{
  "normalize_top_k": false,
  "routed_scale": 7.83,
  "balance_bias": false,
  "router_noise": 0.05,
  "num_attention_heads": 3,
  "norm": "rmsnorm",
  "norm_place": "pre",
  "positions": "rope",
  "init_out_by_depth": true,
  "learning_rate": 0.0125,
  "lr_mult_down": 2.0,
  "warmup_steps": 200,
  "final_lr_fraction": 0.05,
  "max_seq_len": 1024,
  "dataset": "wikipedia_en"
}
Below are experts of layer 3 (counted from 0) of a mixture-of-experts language model. Rows are named router (the router's row for the expert), gate (a neuron's input weights, with its number), up (a neuron's input weights, with its number) and show model dimensions 96-191. Each number is 50 + 15 x the weight over its row's rms, rounded and kept within 0 to 99.
After each expert's rows: "gets" lists some tokens that make up at least twice as much of what it gets as of all text. This comes from a sample of Wikipedia text that the model never trained on. Tokens count by the router's weight.

# expert 0
router:41 49 67 73 46 51 32 32 39 50 48 36 57 50 63 40 49 62 64 61 39 73 32 52 67 42 57 62 53 49 39 69 46 32 65 43 51 57 40 65 52 57 38 69 48 51 39 50 59 67 51 56 47 44 71 70 49 37 64 68 57 36 44 56 51 60 54 37 41 51 68 49 31 31 69 44 29 55 41 41 54 70 66 24 49 31 49 99 45 31 60 41 88 29 39 59
gate6:48 56 43 33 71 66 56 16 33 21 48 56 69 50 16 85 67 54 40 62 51 63 60 47 35 71 51 69 64 67 56 60 65 38 51 55 55 27 49 68 41 35 63 37 57 54 62 55 57 39 55 57 45 54 64 79 64 38 40 41 42 64 44 21 52 49 68 35 61 39 33 51 68 69 66 45 46 46 56 28 27 24 52 28 95 61 41 72 71 53 24 49 44 72 54 64
up6:55 34 65 51 46 74 50 47 30 30 77 60 54 47 49 60 47 50 48 54 55 56 75 44 31 58 86 68 31 51 56 58 43 44 38 39 27 54 66 31 45 57 51 29 51 43 50 55 50 46 39 40 66 46 63 67 53 60 74 28 48 62 17 35 50 62 34 64 56 30 47 19 58 44 65 64 78 40 28 49 53 29 47 39 63 36 45 48 59 39 34 48 32 59 62 51
gets: "10", "20", "12", "25", "11", "15"

# expert 2
router:43 23 28 54 58 62 46 70 43 44 50 71 35 66 38 31 31 48 23 38 71 31 69 66 50 37 38 46 28 61 34 52 41 50 29 47 32 34 58 70 68 31 35 63 60 28 42 35 43 59 30 33 68 66 30 58 72 26 29 47 73 59 39 47 37 33 71 40 66 39 51 52 49 57 47 26 38 51 72 30 49 29 33 71 68 25 69 27 39 36 41 54 32 70 66 56
gate6:30 50 56 55 28 39 34 50 63 57 45 57 32 59 44 36 84 78 66 64 30 71 25 40 39 58 35 79 52 62 64 33 70 77 57 50 68 19 42 36 19 43 31 42 00 46 40 21 63 67 45 57 51 45 45 42 45 61 78 54 68 43 51 72 79 47 54 28 43 58 56 37 52 80 31 37 45 47 34 39 48 54 72 26 60 13 51 47 61 59 58 47 58 47 63 55
up6:39 57 40 46 44 24 07 57 71 49 76 56 83 71 49 37 42 51 42 35 57 49 19 81 38 33 33 67 46 44 70 49 49 45 70 28 36 49 56 38 37 38 27 35 03 67 47 45 61 43 42 54 45 81 55 57 51 21 36 24 78 24 52 52 69 34 65 35 46 49 87 63 64 60 39 40 54 21 46 51 49 24 49 57 50 65 33 29 75 61 76 44 75 32 48 46
gets: " |", "-", "7", " \"", " States", " |\n"

# expert 7
router:43 22 31 56 59 64 45 68 44 41 49 69 36 67 38 30 32 46 23 39 71 30 68 66 49 36 39 47 29 60 32 53 42 50 30 48 32 32 56 69 67 30 33 63 63 29 43 36 44 60 29 33 66 67 32 60 75 27 29 45 74 60 39 46 40 31 72 40 65 37 52 52 50 58 46 25 40 53 72 31 47 30 32 68 69 25 67 32 38 35 42 54 30 69 69 56
gate6:66 51 44 42 64 41 55 75 30 36 44 56 68 43 66 37 75 62 30 48 46 37 26 09 34 74 54 31 18 56 47 36 40 63 55 44 59 33 29 48 65 27 60 64 48 66 44 54 37 75 43 29 41 40 47 33 70 65 52 57 32 25 63 28 57 49 59 52 59 42 48 47 69 61 66 69 55 43 61 36 27 61 33 43 58 53 78 49 55 37 51 54 50 41 70 24
up6:51 64 55 49 71 45 38 52 45 62 26 51 32 64 53 41 73 42 49 37 60 57 77 48 55 33 38 52 54 60 40 66 66 50 32 67 41 39 66 48 39 61 82 65 30 54 69 22 47 51 40 42 54 39 18 45 32 28 48 47 43 47 44 63 38 54 67 61 52 50 59 36 62 50 56 67 54 32 44 61 73 53 37 32 52 46 43 27 47 59 57 45 52 44 45 65
gets: " ", " a", "th", "°", " November", " all"

# expert 21
router:42 22 31 55 60 65 44 68 46 42 51 70 35 66 36 31 29 49 22 37 71 28 68 70 50 39 39 46 29 64 33 55 42 50 31 48 34 34 55 70 67 31 31 63 61 28 44 37 43 60 30 36 67 67 32 61 72 25 27 48 73 63 41 47 40 33 70 43 66 37 52 49 47 56 49 25 42 55 74 27 50 29 32 72 67 24 68 31 41 33 39 56 30 69 69 54
gate1:61 42 61 38 67 27 44 37 59 77 36 28 47 71 34 28 79 32 38 81 63 46 51 53 59 64 53 56 68 86 49 58 75 55 46 40 81 90 50 43 56 42 64 55 79 41 85 47 49 45 57 44 33 39 71 68 55 64 52 63 35 62 48 49 41 56 43 30 66 41 47 70 39 77 40 41 51 85 60 18 41 94 45 46 48 41 47 30 59 73 58 32 44 57 39 83
up1:36 55 49 70 55 58 61 24 61 28 45 58 57 54 24 67 49 71 61 65 77 52 74 65 47 44 48 64 82 57 48 54 43 42 54 68 61 44 55 15 20 66 75 35 56 61 53 61 71 92 40 48 43 29 21 50 69 70 35 59 68 30 53 64 34 42 82 39 56 53 26 46 52 55 30 51 16 70 28 56 62 67 43 60 42 57 30 38 60 40 49 42 44 60 71 41
gets: "–", " his", " a", " |\n", " L", " have"

# expert 18
router:44 21 32 55 60 61 45 69 44 43 50 70 36 66 37 30 31 48 24 40 72 31 69 69 50 38 37 45 30 60 35 54 40 51 30 49 32 26 56 67 67 29 32 63 59 28 39 35 44 59 30 34 68 67 28 61 74 26 28 46 74 61 42 51 40 32 69 42 67 38 53 50 47 58 49 27 40 51 71 29 50 30 32 70 68 24 68 27 39 34 42 57 31 68 68 53
gate6:74 40 60 55 65 33 42 62 42 57 42 50 43 56 48 56 65 50 56 28 49 46 36 43 06 36 72 57 31 48 66 49 78 53 29 72 51 85 64 37 49 45 41 44 63 52 48 59 67 19 52 46 53 36 49 32 22 38 40 70 81 39 54 60 47 74 55 69 57 44 60 29 36 76 45 68 60 63 73 56 83 38 71 47 21 71 41 77 53 41 53 33 51 42 34 77
up6:56 52 61 75 52 38 67 28 41 71 35 39 56 45 45 44 43 49 60 57 41 77 49 43 68 71 71 48 26 45 67 66 31 59 75 64 38 29 44 48 57 62 33 47 28 68 29 49 25 52 34 41 32 59 31 62 46 62 56 54 47 40 29 56 80 36 44 60 28 32 33 52 60 46 58 37 61 83 20 38 44 33 69 32 46 45 71 52 47 48 27 62 46 50 65 24
gets: "0", "4", " the", "–", "3", "8"

# expert 17
router:42 22 30 53 59 62 43 67 44 46 52 68 35 67 35 31 31 46 23 41 70 29 67 69 49 38 39 46 29 63 33 51 40 50 32 49 33 36 57 69 68 30 32 63 61 31 43 36 44 58 29 35 67 66 36 62 74 26 28 47 75 57 39 48 40 32 70 41 64 40 52 50 48 57 52 25 41 56 72 28 47 30 35 72 67 24 67 29 41 35 43 57 30 70 70 57
gate6:61 68 44 56 69 45 42 26 60 42 39 38 42 65 50 61 28 48 39 54 34 36 34 54 69 42 36 50 52 37 42 51 44 56 51 52 73 20 31 51 52 51 75 62 59 44 54 26 51 59 48 38 61 29 25 44 54 50 66 44 47 50 67 27 12 70 72 34 60 43 51 52 53 42 43 60 63 47 44 37 59 86 38 67 66 71 64 49 46 75 80 37 44 57 48 29
up6:51 27 29 67 21 56 53 59 49 35 50 37 33 45 66 58 38 67 49 71 53 33 56 58 50 45 44 53 50 49 58 40 68 57 40 51 42 15 40 54 63 27 50 33 66 50 83 37 51 45 62 66 38 86 53 45 35 25 51 77 65 59 72 62 34 62 52 56 50 44 52 63 42 55 92 51 43 63 38 64 68 53 42 40 68 46 63 38 45 61 73 38 38 72 60 28
gets: " |", "201", " one", " K", " two", "198"

# expert 5
router:43 23 30 54 60 63 44 68 44 43 49 69 33 67 38 31 28 47 23 37 69 31 69 67 50 37 37 45 30 60 36 53 44 49 30 49 34 30 54 69 68 29 32 63 61 26 42 33 45 58 30 35 66 67 30 62 74 29 31 46 74 61 41 48 40 33 71 41 68 39 51 50 50 55 49 27 41 52 71 30 51 30 31 71 67 24 67 28 39 34 41 59 31 69 69 54
gate5:54 77 62 54 41 79 60 51 50 47 36 56 45 39 51 87 55 49 37 76 69 56 49 38 67 48 76 46 30 48 77 22 35 78 70 61 65 55 46 46 42 63 45 26 48 75 72 48 18 59 40 51 53 23 68 36 48 70 77 53 58 76 70 77 51 60 69 52 50 31 74 44 60 57 61 60 59 44 40 47 53 51 53 38 45 55 46 25 79 34 40 61 76 41 55 45
up5:81 36 52 40 34 53 52 43 48 64 69 72 72 73 61 64 66 52 48 32 49 54 39 72 75 28 33 35 44 51 50 67 39 68 71 59 74 49 57 54 56 40 29 49 62 65 40 52 54 69 24 43 51 73 35 48 58 54 43 72 59 64 43 82 48 47 39 53 38 40 31 52 59 54 80 43 63 23 36 51 54 44 79 55 57 56 36 76 48 70 16 52 72 69 47 41
gets: " the", " by", "H", "In", "'s", "200"

# expert 15
router:43 22 28 53 57 63 43 68 42 41 48 70 34 67 38 33 31 48 21 37 72 29 68 67 49 37 38 47 30 60 33 55 43 49 29 48 31 33 57 69 67 30 35 61 59 28 44 35 44 61 29 36 67 66 31 61 71 28 29 44 73 62 41 48 39 32 71 40 66 41 51 51 49 57 48 28 38 52 72 29 49 28 33 70 68 25 68 31 38 33 41 54 30 69 67 55
gate1:28 57 50 36 59 58 71 42 56 25 41 41 44 55 62 25 62 28 80 49 36 24 44 64 54 49 58 75 49 59 71 42 41 41 67 57 45 61 73 53 40 45 49 54 61 48 28 73 14 48 56 54 33 50 64 65 55 36 39 32 33 76 42 41 33 64 25 56 47 31 91 60 56 39 39 65 37 46 41 63 43 34 52 32 41 64 45 43 67 62 67 68 49 49 22 60
up1:53 61 54 29 46 19 50 35 88 57 79 41 17 14 67 69 50 61 56 23 49 25 49 61 36 33 69 54 56 62 39 47 52 48 59 74 42 55 52 74 66 49 43 83 42 59 39 40 68 61 46 49 34 51 53 82 28 79 83 51 58 50 36 47 43 59 61 55 57 67 49 30 35 27 58 44 52 80 49 23 74 39 35 81 53 57 54 23 37 26 48 58 51 83 64 26
gets: " the", " Royal", " large", " and", "\n", " Sp"

# expert 9
router:44 23 30 56 59 63 47 69 44 46 51 69 37 66 38 30 32 48 24 39 69 32 70 68 51 38 39 47 29 60 33 52 39 51 31 47 34 34 56 68 67 31 33 60 60 27 44 37 45 61 30 33 66 68 31 60 73 28 30 46 75 62 41 49 41 33 73 40 68 37 51 52 51 58 46 28 39 53 73 29 48 30 29 69 68 24 68 29 39 34 42 57 30 67 68 53
gate0:28 50 58 35 79 52 26 50 43 29 33 10 59 45 58 20 68 81 54 24 33 31 54 43 74 53 45 32 45 44 36 43 55 43 51 82 79 57 50 62 41 77 56 42 61 76 53 40 06 52 61 09 36 40 84 45 74 45 59 31 54 41 80 40 60 71 42 68 62 69 40 27 47 33 25 33 62 74 49 46 45 37 87 28 57 24 60 47 52 22 64 64 60 34 64 52
up0:47 51 71 54 33 36 65 40 52 50 47 49 43 58 54 70 38 64 51 50 08 55 42 64 60 39 46 36 60 45 17 45 61 31 32 50 40 54 56 29 50 21 76 56 99 59 72 43 60 52 36 58 64 65 36 33 60 43 61 36 53 46 59 63 44 45 44 59 50 58 58 29 57 62 29 68 41 61 37 57 94 45 43 53 56 29 78 36 41 45 68 36 17 68 73 25
gets: " the", " a", " A", "9", " He", " m"

# expert 3
router:41 24 30 54 59 62 45 67 46 43 52 69 34 68 38 31 33 46 23 37 71 31 68 67 49 38 39 43 29 60 35 56 40 52 31 49 30 28 57 68 67 29 32 63 60 27 43 35 44 58 29 37 68 65 30 59 74 26 26 48 75 60 40 47 39 32 70 41 68 38 53 49 49 58 49 24 40 51 72 28 49 29 34 67 67 24 68 32 38 33 43 58 31 68 70 55
gate6:84 52 38 40 47 50 61 51 33 35 68 70 56 60 49 76 56 55 51 57 38 59 52 54 82 53 80 55 58 26 40 70 57 31 28 70 65 69 76 25 44 58 42 50 56 64 68 39 43 59 38 81 49 45 46 49 47 28 52 42 60 60 59 36 76 77 53 50 70 49 60 55 70 50 51 27 39 46 21 61 65 52 90 61 44 48 44 41 56 48 47 61 52 24 47 64
up6:55 38 62 53 51 42 61 72 75 30 09 57 49 42 80 62 59 61 64 51 48 50 61 43 51 37 44 30 44 72 56 62 48 53 50 35 27 83 32 59 57 30 53 51 45 63 62 44 54 66 64 35 38 58 60 28 58 56 44 58 39 73 51 47 72 40 45 65 45 67 53 27 47 16 53 48 33 35 66 43 65 20 36 18 10 48 32 51 68 48 32 55 44 28 43 30
gets: " ", "%", " September", " is", " April", " J"

# expert 20
router:41 22 31 53 59 66 45 67 45 43 51 67 34 67 37 31 30 48 21 38 72 31 66 65 48 39 38 47 32 59 36 52 40 49 32 48 33 34 56 70 68 29 30 63 60 27 44 35 43 56 31 35 68 67 32 62 75 28 28 47 75 62 41 48 38 32 73 40 66 39 50 52 51 58 49 27 41 51 72 25 48 30 32 68 68 25 66 30 38 34 43 55 30 69 67 55
gate1:30 43 58 37 28 66 29 65 47 42 66 32 68 60 72 57 45 59 57 66 47 33 59 30 44 56 44 64 57 32 43 52 57 25 45 61 73 69 68 40 65 55 43 32 36 50 68 55 35 47 26 57 64 38 60 28 66 35 52 24 50 65 66 61 48 61 46 43 62 31 53 44 52 89 66 65 71 79 54 21 52 38 43 59 56 43 76 67 65 27 47 31 47 81 37 34
up1:70 48 67 58 20 28 52 56 58 56 57 20 06 37 51 52 60 68 58 52 74 57 63 48 42 44 45 51 46 38 27 52 37 33 62 68 68 37 39 40 45 70 37 54 54 71 21 49 61 46 74 45 53 24 63 44 54 56 38 44 48 50 37 51 49 51 46 69 69 45 78 58 37 49 23 30 85 44 48 57 45 48 44 44 56 42 48 49 24 57 31 36 37 62 51 60
gets: " ", " (", "200", "202", "2", "201"